{
  "d_model": 512,
  "router_score": "sigmoid",
  "n_head": 6,
  "vocab_size": 50257,
  "rope_fraction": 1.0,
  "qk_norm": false,
  "tie_embeddings": false,
  "init": "uniform",
  "grad_clip": 1.0,
  "decay_fraction": 0.888,
  "final_lr_fraction": 0.1,
  "batch_tokens": [32768, 65536, 98304],
  "seq_len": 1024,
  "doc_mask": false
}
Below are experts of layer 9 (counted from 0) of a mixture-of-experts language model. Rows are named router (the router's row for the expert), down (a neuron's output weights, with its number) and show model dimensions 256-511. Each number is 128 + 24 x the weight over its row's rms, rounded and kept within 0 to 255.
After each expert's rows: a language model's description of what the expert responds to. This comes from a sample of Wikipedia text that the model never trained on.

# expert 6
router [105 145 108 144 164 155 100 134  99 125  87 127 115 129 125 117 169 128  65 174 132 144 168 119 135 125 178 112 137 113 136 142 156 152 110  99 147 121 115 110 145 129  93 171 160 100 167 133  89 145 125 154 140  74 128 121 222  92 126 163 111 121 161 125 143 113 141 159 119  54 155 134 100 117 141 118 123 105 122 124 156  93 145 156 113  77 141  79 136 125  89 147 105 117 140 156  66 132 127 154 145 129 125 155 107 148  98 143 138 141 174 119 159 126  92  80 138 121 102 121 133 127  82 167  90 113 114 127 158 140 117 108  98 138 133 146 101 154 156 112 115  89 147 110 129 133 147 132 105 166 154 120 133 139 177 125 149 105 102 132 128 133 139 124 114 151 143 142 114 150 148 100 116 122 105 120 139 116 137  92 110  54 146 123 107 110 124 110 167  81 197 123 147 191 129 152 136 106 137 145 101 126 136 157 115 160  91 130  88 162 116 129  77 156 150 133 141 143  82  87  97 121 128 152 161 121 165 132 125 115 133 141 134 101 106 115 168 128 110 135  99 160 132 120 114 129 129 127 120  87 149  96  98 123 119 122]
down0 [130  97 101  85 114 142 157 134 166 124 108 151 114 155 142  84 126 133 110 103 111 140 131 138 118 145  97 114 130 104  99 113 139 115 106 145  89 158 107 123 150 136 167 154 145 139 137 132  69 108 119 118 125 147 121 156 100  74  73 150 169 131 137 105 129 123 141  99 143 123 154 150 130 118 102 119 127 148 133 144 119 153 150 119 119  79 122 103 121 110  97 108 129 143  96 152  96 137  89  79 151 123 138 142 135 126 113  83 211 120 127  95 172 144 112 114 108 124 147 131  96 114 135 133 180 126 183 124 156 143 131 139 125 137 126  80  78 119 142 123 143 123 146 119 121 101 126 159 128 135 121 147 115 169 165 180 122 109 109  95 124 102 141 145 126 137  78 165 136 147 105  98 151 110 128  94 176 122  99 149 122 101 125 142 119 165 107 160  96 130 121 110 113 170 113 145 116 131 128 159 154 114 117 159 112  76 125 137  92 103 150 145  93  83 182 138 166 134 150 110 127 113 148  94  77 129 183 155 128 126 133 144 123 127 153 122 101 132 124 135 132 126 106  74 125 131 130 170 124  96 167 121 132 154  95 124]
It responds to: Mid-word name suffixes

# expert 15
router [109 137 126 141 138 125 132 117 128  99  80 115  85 137 127 105 100 157 119 159 131 117 138 127 142  98  98 146 151 128 130 122 122 189  80 165 181 126 125 110 157 121 114 110 145 139 125  88 127 161 159 130 146  80 124  68 183  92 119 154  99 118 136 115 118 119 147 148 103 157 150 142 116 138 115 130 152 116 119 125 130  75 157 115 102 133 153 149 152 100 122 144 119 138 145 130 136 124 118 126 137  99 106 131 149 120 140  90 104 147 173 132 128 143 113 116 120 106  79 138 107 112 159 118 101 133 105 117 124  91 120  87 155 141 114 139  91 141 117 135 112 151 160 116 147 151 153 165 115 137 106 120 151 119 136 139 131 137 118 144 146 110 111 117  92 150  81  92 119 132 162 139 124  97  92 130 144 128 125  99 122  56 132 141 123 133  87  83 157 110 204 142 134 152 115 113 146  93 128 123 159 100 146 115 119 164 114 131 165 138 159 137 166 115 128 108 143 146 125 101  86 134 130 157 117 127 126 149 122 136 134 125 147 113 122 136 132 163 143 164 160 110 166 138  86 107 112 107 132 134 139 150 140 103 118 151]
down0 [146 113  92 113 195  77 111 114 126 167 166 118 132 145 134 141  92 126 143 136 142 113 133 112 177 156 120 103 108 155 132  79 114 142 106 116 104 120 129 155 105 113 124 120 137 138  95 128 158 153 197 156 158 139 131 150 126 137 152 155 161 137 120  90 169 128 117 113 115 103  97 160 127 103 110 129 122 150 168 106  60 135  84 114  97 135 122 133  75 102 149 117 148 100 157 113 141 125 132 112 131 179 152 142 121 155  99 131  79 105 136 121  88 133 140 107 117 119 121 113 123 116 137 123 140 160 132 112 145 132 166 165 150 104 148  89 157 136 113  86 121 155 142 119 135 139 142 153  95  83 128 149 132  87 113  70 154 160  98 133 150 144 120 139 101 120 165 123  83 103  91 120 123  94  75 148 145 159 167 159 146  86 129 146 179 143  93 131 125 102 116 108 203 189 149 107 154 143 106 164 136 127 125  81  99  97 130 127 120 165 174  89 176 108 144 123 145 105 141 107 123 163  99 128 141 103  96 152 140 128 118 134 133 129 137 117 117 145  99 147 144  95 130  65 129 160 130 127  89 122 155 113 117 114  94 102]
It responds to: Headings and word starts

# expert 32
router [129 122  94 152 166 144 118 129 106 111  99 108 102 132 106  83 122 109 103 152 151 143 160 155 144 116 165 119 109 108 136 118 151 161 148 107 167 155 111 101 126 149  98 121 126 127 128 131 138 158 106 138 122  92 155 128 160 101 129 135 103 138 148  89 121 106 173  93 108 133 142 135 116 134 128 129 107 127 138 119 169 104 104 113 115 119 130 147 158  90 117 145 125 111 156 119 105  96 162 111 152 111 141 134 115 155 128  97 146 120 192 158 148 133  92 148 171  96 110 161 180 148 124 136  69 128 124 120 122  99 116 118 122 151 113 178 130 101 117 100 125 143 132 103 129 147 162 115 107 163  83 111 107 148 158 117 104 155 107 139 126 112 125 135 110 154 127 137 162 158 116  74 102 129  52 169 141 140 161 113 129 116  86 136  88 131 115 146 146  99 149 137 121 180  90 164 115 112 153 145 138 124 157  92 107 149  89  91 129 159 156 118  82 154 102  96 119 124  99 140  96 129  93 145 128 130 131 141 147 123 149 144 123 132  99 148 139 182 145 137 110 134 122  76 101 108 122  99 133 112 172 145 103 109 124 134]
down1 [ 94 143 132 168 139 138  95 104 145 145 137 109 103 134 146 129 136 104 135 125 136 145 149  86  84 131 129 123  95 143 116 117 127 125 128 118  83 154 151 110 146 167 145 142 114  83  94 141 126 139 120 135 103 137 137 138  31  96 137 114 111 136 130 136 179 103 146  99 143 101 119 135 104  95 102 133  94 144 129 152 153 131  99  76 143  97 133 151 110 100 129 140 111  97 112 169 124  83 111 122 132 161 120 108 120 132 148 136 120 156  75 129 181 142 148 123 134 131 129 111  75  66 106 132  93 140 123 196 102  84 109 110 140 137 140 101 132 100 144 134 132 126 130  90 187 144 134 114 144 190  94 137 131 130 148  90 149 126 146  81 140 129  90 144 117 103 138 133 118 116 144 114 135  98 127 123 117 129 122 145 181 142 132 118 104 112 108 146 156  88  66 112 152 119 165 136  92 130 157 151 106 130  91 122 113 132 110 123  97 161 135 108 114 141 113 113 104 111 119 157 129 138 118 133 151 108 132 111 126 106 159 123 114  61 174 112 176 143 130 111 113 140 104 119 122 164 141 118  98 118  93 137  86 123 136 142]
It responds to: Direction and location words

# expert 30
router [125 168 134 159 153 126 130 162 125 115 128 130 106 118 118  79 128 159  88 110 150 153 131 150 139 105 169 129 161 112 105 137 125 138 125 122 158  71 115 102 120 128 158 161 139 119 116 100 115 152 137 123 150 105 145  92 155 126 116 164  74 150 143 101 164 139 180 139 137 108 181 128  66 183 148 180 135 102 135 131 161 117 127  91  89  92 146 110 141 105 105 127 107 131 156 125 119  97 151 155 171 113 111 171 188 127  98 103 121 141 169 162 172 149 107 139  98 116 110 148 148 147 105 131 106 121 112  94 129 127 110 107 119 109 124 129  99 140 101 137 102 171 181 118 118 164 176 121 143 163 122 126  76 116 162 109 110 134  98 131 182 116 146 116 128 158 103 106 124 152 142 138 145 109  97 106 136 107 147  93 113 101 145 131  85 107  90 137 179 101 186 133 112 189 117 117 141 130 167 129 127 114 154 127 127 167 144  76 117 145 164 131 108 162 141 154 130 158 127 125 116 142 123 115 106 135 150 140 158 123 160 139  84  99 137 138 147 145 113 148 114 127 130  95 128 126 124  87 129  99 127 161 120 129 119 141]
down0 [140 173 185 155  90 127 107  87 138  94 138 179 132 141 108 141 113 129 152 155 124  63 118 109 132 138  93 175 101 106  92  69 128 139 128 106 136 127 149  95 137  84 140 117 162  87 115 105  94 138 163 124 118 107 118 122 133 110 125 134 162 110 111 112  95 146 111 149 115 121 143 143 179 140 127 125 155 131 155 151 145 137 171 141 146 127 106 119 161 139 130  90  95 138 123 151 178 180 127 136 135 133 123 159 149 166 105 127  91 132  82 108 130 151  83 171 149 131 102 120 158 161 135 155 157 150 113  92 157 124 148 121 129 142 160  89 155 106 151 132 124 185 133 152  84 170  90 137 114 109 148 122 103 114  80 130 129 152 128 110 120 165 137 157 114 153 102 144 132 119 120 123 155 114 144 183 113 129 117  88 117 100 125 117 111 152 123 157 102 141 131 125 115 108 151 139 116 128 142 127 157 138 151 120 121 141 108 135 123 137 124 134 135 104 139 113 126 137 141  64 129 140 133 139 113 113 152 172 137 102 167 163 144 163 120 151 120 132 123 103 163 145 104 184 137 150 134 150 165 100 116  74 116 152 115 176]
It responds to: Biography function words

# expert 23
router [117 171 111 142 171 141 106 161 127 140  98 121  70 157 133 136 116 109  76 110 151 111 141 134 138 139 130 115 147  93 111 164 121 152 124 136 164 146 133 100 115 135 125 127 154 146 144 129 116 144 153  90 187  75 154 133 191  63 127 157 113 130 123  69 124 130 146 128 126 127 147 141 119 125 160 128 107 144  95 133 157 105  96 106 128  79 147  74 134 112 116 157 129 153 101 135 153 118 113 127 195 131 122 146 118 149 124 111 137 161 154 129 153 150  98 109 100 116  99 146 182  96  77 126 110 110 110 151 182  92  80  98 161 119  99 134  92 136 124 104 126 127 142 115 128 137 150 139 116 114 157 124 127 113 173 148 146 145  85 126 147  84 119 109 135 148 103 122 106 190 127 110 125 118  96 123 165 141 156 103 110 114 107 145  92 116 122 130 156 112 146 145 168 123 130 123 137  82 175 154 132  97 133 116 125 147  98  98 124 165 143 129 112 157 147 131 114 135 111  95 129 163 117 125 147 129 125 182 143 122 134 115 155 108 150 145 179 156 116 161 119 114 116 139 101 121 130 138 123 123 152 115 120  97 119 149]
down1 [146 146 107 120 155 154 176 123  91 145 185 127  97 142 105 143 111 101 139 114 154 112 118 142 114 148 174 147 129 173 183 101 107 141 153 126 101 121 157  66 103 115 113 168 144 146  88 203 160 113 120  99 156 123 156 188 112 109 140 113 146 127 123 153 143 112 135 147 120 113 122 145 125 123 103 113 157 114 142 106 126 149 122 126 131 127 143 125  98  75 158 120 123 164 130 158 159  79 149 124 103 141  93  81 101 118 151 112 132 130 125 116 113 174 142 104  84 149 145 139  82 139 171 116 111 126 163 154 149 100 153 130 155  94 131 153 132 113  65 131 104  95 112 149 117 107 133 127 137 120 136 133  88 124 138 153 109 130 134  85  61 137 128 126 112 132 138 101 127 160 109 101 134 145 117 123 152 126 150 121 156 109 151 125 144 143 152  82 123 163 113 112 156 144 129 168 144 101 152 174 130 143 159 101 121 146 144 133 112 107 129  95  99 130  85 132 105 174 147 128 123  92 148 139 134 123 123 111  81  98 120  81 152 164  93 136 113 126 115 131  99  59 138 128 147  96 122 145  88 152 153 135 131 141 127 120]
It responds to: Sentence-final punctuation

# expert 18
router [131 133 128 146 137 124 108 144 118  91 101 119  92 167 141 114 132 145  91 170 130 122 146 164 165 115 131 164 144 157 129 131 132 145  99 110 130 112 137 106 154 140 136 120 114 151 127  94 128 151 171 165 119 107 141 114 209 141 144 133 123 156 157 139 102 106 147 129  89 120 163  97 131 131 121 116 150 113 147 143 111  82 130 134 122 105 154 137 133 151 115 120 104  91 132 143 138 116 131 140 162  97 108 156 111 151 156 143  78 129 186 151 117 164 130  94 144  89  69 103 116 165 139 101 129 138  97  91 121 111  96 110 108 135 115 117 138 111 112 150 157 157 130 139 171 135 138 155 102 138  87 119 132 115 154 125 113 114  85 127 170  90 122 119  83 112 167  85 124 113 136  98 106 135  89 131 100 108 136 118 161 104 122 151 114 118  97 109 149  85 196 137 103 140  84 143 133  76 126 130 150 134 176 101  91 133  86 114 147 146 133 121 145 154 163 121 128 156 113 133 116 129 117 148 136 126 154 151 104 133 122 155 105 110 136 138 137 108 142 126 160 132 124 103 133 104 113 107 130 127 122 131 132 100 146 167]
down0 [128 119 127 142 136 123 120 134 144 128 164 162 110 137 153 146 148 110 115 177 137 150 129 121 155 129 127 110 109 172 132 105  93 107 120 153  52 126 138 108 121  81 156  89  98 138 172 136 101  99 147 163 113 141  85  99 167 136 177 110 158 124 192 108 127 128 114 140 156 170 180 152 189 141 146 132 110 132 138 149  92 131 146 103 137 159 146 146 109 120 138 105 121 134 118 128 130 119 109  96 107 113  97 130  93 132 131 147 142  74 103 127  70 138 116 139 129 158 117  91 105 135 159  50 145 163 120 142 155 149  99 112 138 117 112 108 143 135 150 189 109 173 109 105 100 124 121 168 148 163  96 133 113 127 115 109  82 106  20 110 123 135 134 102 106 123 118 109  91 126 147 134 119 184 127 105 109 101 145 144  84 121 134 123 138 113  88 132 145 128 128 113 136 140 113 123 115 125 136 104 117 136 120 150 140 174 113 103 122  97 140 107 124 127 140 110 178 160 162 137 142 103 105 181 116 107  98 127 103 132 111 133  82  99 161 160 103 103 135 139 163 140 140 121  99 110 133 136  92 115 118  84 128 107 128 144]
It responds to: Lowercase word-start fragments

# expert 14
router [102 155 103 159 165 141 100 166 100 138 110 126 114 153  98 122 149 158  76 141 141 176 169 136 123  93 139 116 133 116  95 154 133 108  96 136 146 132 115 122 115 165 129 103 128 124 118 133 111 150 120 113 164 109 137 124 181  84 103 146 146 109 122 110  99 142 162 106 146  86 163 160 113  90 154 125 111 149 124  97 154 101 148 108 111  76 130  87 159 117  98 156 117 153 145 115 107 115 117 132 153 113 127 168 106 139  96 133 154 150 156 141 139 124  76  90 117 126 109 170 148  90 137 175 101 111 136 142 171 112 114 125 128 142 119 145  90 139 153 132 111 112 137  97 142 141 144 114 144 122 127 142 120 127 175 135 128 121 120 122 160 113 115 128 127 169 104 187 125 175 140 151 115 116  73 121 147 145 171  98 103 106 123 119  94 139 132 128 164  99 205 149 159 110 136 146 139 111 178 141 108 120 144 175 113 126  80 110 110 156 157 109 104 150 154 119 104 148  82  86 128 120 120 140 131 148 134 142 151  89 126 112 154 109 160  81 125 128 122 163  99 153 115 133 113 117 110 137 117  93 142 120 111  72 114 144]
down0 [123 114 117 126 117  92 126 155  99 106 137 137 132 109 122 114 135 165 105 119 157  89 177 142 120 148 102  73 116 159 125 152 111 112 140 154 184 136 116 119 157 144 139 126 180 160 157 115 114 112 139  96  78 105 109 154 185 146 135 106 140 113  86 110 128 140 123 194  79 118 148 140 109 147 112 113 114 139 100 114 109 127 108 130 102 139 104 131 104 123 145 107 108 139 146  93 103 146 134 144 109 108 123 125 111 120 104 112 124  99 193  56 130 130  94 106 111 153 148 125 148 176 136 116 103 113 122 118 149 142 162 142 109  93 155 154  92 139 136 101 115 135 106 109 106 143 125 145 152 188 117 121 112  66  94 120 138 150 125 147 122 125 145 111 104 117 127 116  97  70 101 118 125 156 157 143 134 110 124 123 109 142 132 120 139 152 189 105 126 140 135 117 168 111 120 199 109 184 108 127 120 104 141 169  88  98 178 149 127  96  52 118 146 165 112 144 137 143 132 132 130  90  92 164 125 159 133  63 114 143 108  95 172 141 108 125  58 131 146 128 110 136 151 117 131 109 135 171 111  75  94 106 131 127 133 155]
It responds to: Sentence-final punctuation

# expert 33
router [119 132 107 111 155 152  92 133  83 157 117 100  88 140 107 110 138 123 104 136 118 121 194 139 137 132 128 149 137 109 126 137 139 147  86 118 163 120 125 158 117 151  87  94 115 106 103 136 103 119 151 134 170 100 170 145 128 107 126 124  85 113 129  93 132 104 168 169 120 109 149 149 125 141 112 145 134 103 124 123 167 114 100 106 108  96 132 118  91 142 124 116 126 135 126 140  92 134 134 131 164  90 140 158 131 138 132  92 135 120 168 159 125 145 125 144 104  82  97 127 131 100  96 130 117 114 122 115 170 105  81  93 133 150 114 116  91 141 148 140 143 127 132 137 131 150 149 125 129  86 115 152 136 160 153 121 174 146 131 178 124 115 122  76 117 125 132 153 127 183 154 105 116 151  87 136 148 133 132  91 130  78  99 134  90  97  97 123 149 121 150 113 153  93 135 144 124 127 166 119 123  81 134 143 128 141  74  85  91 159 140 105 106 133 116 107 105 168  90 115  89 137 129 168 144  96 151 175 132 126 153 148 129 105 132 150 165 140 113 126 111 135 112 134 129 114  98 159 144  79 169 128  65  80 105 176]
down0 [106 152 116  80 148 139 131 155 144 117 111 120 112 136 130 133 119 137 127 172 149 159 123 117  91 141 111 107 150 141 140  91 113  90 129 145 115 103 153 113 156 135 120 102 141 171 113 117 107  97 126 131  97  73 121 133 115 163 114 121 125  91 105 130 179 108 141  80  86 121 116 137 166 111 124 152 122 117 108 128 162 154 118  91 113 120 138 123 126  49 126 148 127  98 181 143 177 132 129 180 119 146 107 164 130 126 137 113 160 145 127 126 132 120 137 151 150  96 122 112 136  85 142 139 122 165 117 113 105  95 148 137 147 135 110 110 120 111  89 146 139  93 147 125 106  90 147 123 163 192 133 158 126 135 138 133 143 131 115 132  98 127 135 125 172 175 127 131 131 126 122 150 119 143  87 101 134 161 157 107 138 109 110 185 121 110 140 135 154 182 140 123 139 168 122  97 116 158 132 157 112 140 127  93 112 167 138 108 126 173 163 110 128 172  50  90 129  62 129 162 134  96 115  74  98 105 104 151 139 160 152 108 106  63 101 108 171 120 168 115 123 137 108  99 142 137 117  80 120 153 129 119 128  77 167 117]
It responds to: Naming and dating

# expert 17
router [ 99 139  90 138 170 125 114 138 121 127 134 141  93 128  84 129 136 150  80 144 174 133 151 152 113 167 137 131 148 108 113 161 126 132 131 136 129 149 149 107 117 153 122 115 123 116 121 101 119 123 162 146 145 108 147 152 169  73 157 163 109 102 156 141 122  98 163 151 102  98 145 140  94 153 136 116 103 145 142 107 117 114 119 141  88 137 109 136 135  79 120 190 115 144 104 168  93 105 120 123 134 119 155 161 147 103 123 122  93 123 192 109 139 127  94 128 113 110 133 144 154 127 120 133 116 142 107 120 143 155  87 134  97 135 110 155 105 139 118 115 104 117 140 125 156 134 160 113 134 110 154 128 129 127 135 158 111 125  78 168 140 104 127 106 154 134 140 118 116 170 147 131 108 158 112 112 185 122 173 106  84 110 117 117 104  93 147 143 133  98 203 166 131 144  88 162 104  99 155 121  81 124 162 144  75 156  92 146  81 146 122 130 142 157 206 123  98 135 127 129 103 126 132 127 122 131 120 137 124 110 131 148 109 103 139 145 165 151  95 156 124 147 124  96  86 110 127 181 132 110 177 147 118  79 138 154]
down0 [119 158 156 132 136 113 112 111 104 147 103 131 126 140 139 150 152 123 119 171 140  93  77 131 120  80 138 138 137 152  91 126 122 135 130 120 132 121  97 131 147  92 119  95 103 131 130  84 117  91 172 128 160 171  88 123 142 128 138 112 143 153 140 110 167 109 132 116 152 154 146 108 146 165 144  76 172  79 126 118 134 158 111 128 103 114 162 165 104 133 150 142 173 104 160 164 147  91 110 117  98 102 125 110 121 131 144 141  92 131 142 152 124 107 120 103 130 137 141 155 155 138 136  76 156 127 134  97 141 151  85  92 127 153 154 106 180 121 128 147 103 136 131 159 146 118 112 140 100 121 144 128 124 146 125 124 135 108 150 149  88 133 143 116 119 134 127 117  99 137 118 116 111 117 101 138 124 121 127 130  92 146 172 119 147 126  78 122 140 102 132 102 114  84 117  98 168 131 149  99 146  94 122 124 112 135 136 146 129 134 107 125 149 160 121 136 118 129 152  92 169 130  92 104 142  98 121 150  88 113 197 146 101 140 137 129 118 126 152 114 147 115 130 133 134 100 121 112 110 153 125 125 130 135 149 123]
It responds to: Romance and foreign names

# expert 0
router [117 150 163 156 169  94 132 165 127  90  84 140  91 134 104 125 156 157  64 133 152  97 163 140 130 131 175 138 127 177 139 139 136 168 128 144 192 120 152  94 122 139 123 104 157 136 130  81  96 138 133 136 134  76 152 126 190 105 135 139 152 142 148 107 153 111 194 175 156  69 190 138 122 146 139 159 107  99 133 134 134  98 134 125 106  45 150 112 175 153 124 114 134 151 131 137 119  87 135  92 162  80 160 125 108 167 108 118 127 118 176 128 141 174  93  96 108 126  82 142 112  94 120 100 112 110 133  71 161 163 132 122 118  98  99 124  75 124 142  91 139 144 143 133 142 160 137 124  90 165 128 156 137 100 146 114 156 142 134 135 121 133 144 131 126 154 162 100 128 112 142 129 150  87 133 144 135 112 137  94 135  95  88 140 105 135  98 125 157 105 140 110 106 150 112 155 134 113 177 162 147  85 156 160  93 157 119 111 111 119  97 137 135 135 133 134 152 117 119 119 106 131  91 119  99 140 139 131 139 134 133 119 141 140 142 125 149 141 123 159 147 120 122 107 107 115 134 132 126 137 144 136 107 138 116 140]
down0 [114  88 157 124 132 135 142 158 114 118 131 166 104 110 146 123 141 116 153 123 129 110 153 112 123 112 122 119 117 133 188 114  90 113 139 112 134 110 138 107 110 131 117 178  86 146 109 133 115 151  89 141 168  99 144 188  82 121  88 129 149  89 155 152 136 142 144  93 114 120 135 140 150 109 109 132 136 110 141 131 140 115 131 135 149 123 112 144 112 145 129 120 132  98  94 170  98 148 120 122 109 131 148  96 137 165 121 134  98 131  96 150 138 113 144 147  96 171 115 156 123 114  97 118 121 102 125 110 148 150 180 124  98 155 125 163 114 141  75 145 122 138 115 135 124 132 135  98 121 119 134 153 150 137 120  87 133 119 122  77 151 141 122 113 127 171 143 143 108 159 154 117 137 119 144  85 124  90 156 112 129 130 157 122 122 130  89 118 119 109  19 126 116 129 122 119 167 121  72 127 124 119 128  93 132 138  68 117 147  91 134 153 114  89 103  71 136 104 108 189  97  90 120 112 154 126 125 109 147 106  82  95 128  96 152 146 102 156  90 164 128 153 143 107 118 147 140 143 108 164 147 130 185 167  63 132]
It responds to: Auxiliaries and function words

# expert 36
router [108 138  94 115 142 143 108 108  83 111  82 136 103 119 119 107 122 169 102 117 146 103 121 134 141 131 118 167 165 104 134 139 144 159  97 115 180 137 120 118 118 144 119 102 138 122 107  82 124 125 109 142 137  89 144 115 120  95 132 121 129 130 136 130 137  98  92 113 123 158 121 113  88 131 127 132 148 109 118  91 164 117 114  87 114 119 134 133 140 147 110 151 118 158 142 131 119  91 151 125 159  94 156 145 128 144 168 120 105 110 168 173 154 155  97 115 123  85 100 133 136 156 123 143  84 108  85 132 105 111 112 111 130 126 111 165  75 151 135 113 127 123 136 109 126 152 171 146 101 138  99 128 107  98 164  97 130 140  67 126 141 112 125 110 101 150 111 110 115 161 160  81  99 142  79 145 137 132 156  91 130 111 103 131 100 101 106  79 159  61 128 119 113 151 135 127 116  85 146 114 150 107 141 151  70 132  93  83 121 122 152 132 108 170 151 141 105 139  93 138 106 160  89 186 126 125 124 174 127 133 132 118 158 107 127  99 133 152 167 139 149 182 129 116 106 113 116  97 117  88 125 109 114 128 100 147]
down0 [110 124 140 150 167 115  96 119 100 117 123 131  89 117 102 150 163 130 153 161 126  88 122 122 108 121 124 113  91 138 124 126 132 157 115 144 148 102 108 141  98 138  82  59 159 146  81 129 143 113 148 121  99 112  92 116 107 122  89 141 158 140 127 120 160 138 143 159 124 132 118 155 138 117 126 119 153 150 109 138 154 112 144 149 185 147 115  93 130  92 186 105 143 106 109 145 114 113 110 130 146  98 137 112  92 133 166 166  83 107  67 135  87 128 122 107 149 128 115 118 129 157 123 135 132 137 126 123 168 110 141 111 154 139 106 143 109 105 126 140  96 136 120 105 126 101 128  86 101 119 123 139 182 163 121 113  86 131 153  62 116 106 147  89  90 144 141  98  98 103 106 119  93 148 140 137 124 117 140 141 118 134 148 130 146 158 144 162 116 123 100 130 146 127 172 114 105 156  94 116 150 144  99 159 178  85 112  90 110 113 148 125 109 116 114 140 147  86  94 127 121 112 134 188 148 109 128 148 148 155 122  88 151 163 171 102 130 115 146 120 103 152 138 122 146 122 111 147 152 113 111 108 102 169 154 141]
It responds to: Definite article the

# expert 5
router [142 141 113 145 151 152 130 161 146 115  99 125 107 108 114 125  94  96 118 137 124 108 119 152 130 113 123 122 159 153 118 174 120 146 125 114 150 108 145  96 168 140 136 129 135 148 138 134 101 131 102 117 156  93 148 143 122 128 131 171  72 160 121  81 133 142 142 160 127 119 165 120  94 165 137 137 151 135  98 129 132 114  99 108  78  81 146 102 118 112 101 140 148 188 112 130 129  95  99 132 161 118 108 141 157 134  76  87 113 151 151 133 112 133 106 154 108 111 128 155 152  99 111 127 113 116 122 128 135  89 101 117 115 135 123 134 121 112 130 106 118 136 146 113 129 138 172 126 148  87 132 132 139 157 199 143 125 159 111 152 177  93 120  95  96  98  81 133 145 140 129 104 112 115 134 116 158 170 149 101 106 135  90 147 107 111  83 130 155  97 129  98 132 146 102 117 111 126 144 127 149 113 193 188  96 157  91 103 132 161 136 120 129 129 140 119 162 178  70 119 106 151  89 114 154 116 135 163  82 102 166 125 122  79 127 109 151 124 122 151 120 136 124 106 142 118  96 118 126  93  97 136  89  98 111 156]
down0 [152 169  97 139  94 106 122 155 144 123  98 116  98 151 152 117 110 131  94 130 114 146 156 122 105 128 122 155 137  99 137 127 115 114 130 148 145 116 115 120 120 106 109 120 115 122 136 165 154 115 119 133 117 145 141  95  51 100 128 118 168  91 124  97 111 157 132 121 135  76 109 106 143 117 154 155  78 180 130 140 158 122 152 115 106 153 179 149 109  87 126 104 162 137 108 130 136  80 104 141 120 115 127 111 114 135 119 195 141 140   0 128 134 164  96 131  88 139 139 121 144  98 158  82 122 127 152  98 110  96 138 158 134 130 107 146  98 125 133 132 104 137 126 140 130 152 142 138 149 126 143 135 145 111 158 125 130 116 132 156 101 126 160 140 105 117 126 128 149 109 132 102 109 140 113 169 136 152 130  89 133 152 115 138 141 157 126 127 137 133  72 156 121 121  70 105 182 124 107 119 101 111 156 131  87 167 154 197 124 134 142 117 113  94 121 112 140 122 155 137 101 107  97 121 143 167 138 108 150  92 133 128 125  93 156  96 130 101  92 153 140 141 155 116 122 123 153 121 139 114 103 121 121 125 111 149]
It responds to: Coordinators and line breaks

# expert 22
router [124 149 106 148 156 115 150 116  95 127  86 138  92 102 118  99 143 168 131 136 152 112 130 120 125 116 135 148 141 101 133 123 160 112 116 138 129 129 189 126 155 115  85 121 113 115 127 121  48 171 116 159 132  98 162 112 178 100 159 155 130 132 162 140 105 110 171 142 132 129 151 135 129 147 133 141 109 110 136 148 148  91 122 132 110 105 132 130 125  72 102 157 128 165 131 155 116 123  94 132 172 115 133 160 125 156 187 122 103 138 146 136 118 102  94  87 106 119  85 133 171 131  89 138 125 159 107 119 167 124 126 119 144 125 103 136  91 121 154 150  98  98 156 139 122 134 145 105 145 169 100 135  97 112 156  98 143 140 127 166 138 108 163  97 125 137 146 134 134 121 167 111 126 116 110 120 141 137 111 116 115 107 111  87 104 127 130 109 147 125 196 116 112 169 114 113  99 121 145 156 127 120 151 149 110 120 134 103 154 193 123 127 127 150 142  75 128 133 128 159  98 127 109 120 147 131  97 185 138 107  89 134 150 117 154 124 139 150 106 132 134 124 132 149 119 136 141 162 110 121 131  96 138  89 141 145]
down1 [111 104  91 121 152 136 143 148 123 133 127 129 130 142 122 142 151 161 137 138 100  95 180 124 144 105 122 149 123 133 114  54 129 138 152 121 157 114 135 141 113 116 108 107 124 134 141  97  92 191 161 162 141 124 136 156 126 123  93 135  95 172 114 157 149 116 124 122 127 158 153 140 121 134 111 100  90 118  96 123  74 111 119 124 190 147 136 145 159 152 158 163 136 133  88 157 158 140 118 107 113 145 195 124  87 114 115 171 145 139 161 116 134 112 121 163 131 168 105 141  74 147 129 119 117 121 136 165 105 134 107 120 130  90 161 122 127 115 137  99 122 138  98 128 136  74 165  79 118 109 147 103 127 159 150 134 130 116 158 130 114 147 153 137 130 111 140  88 114 153 155 166 118 122 136 120 112 189  95  77 120 132 146 113 126 155 155 138 117 110 160  94  92 161 109 159 140 122 112 136 133 127 141 144 122 137 145 118 118 137 156 109 136 121 110 125 123 143 117 128 129 102 131 120 150 109 105 141 112 141 125 189 136 166 142 113 158 170 159 122 140 141 175 107 171 101 110 113 137 165 134 134 114 114 181  91]
It responds to: Table labels and for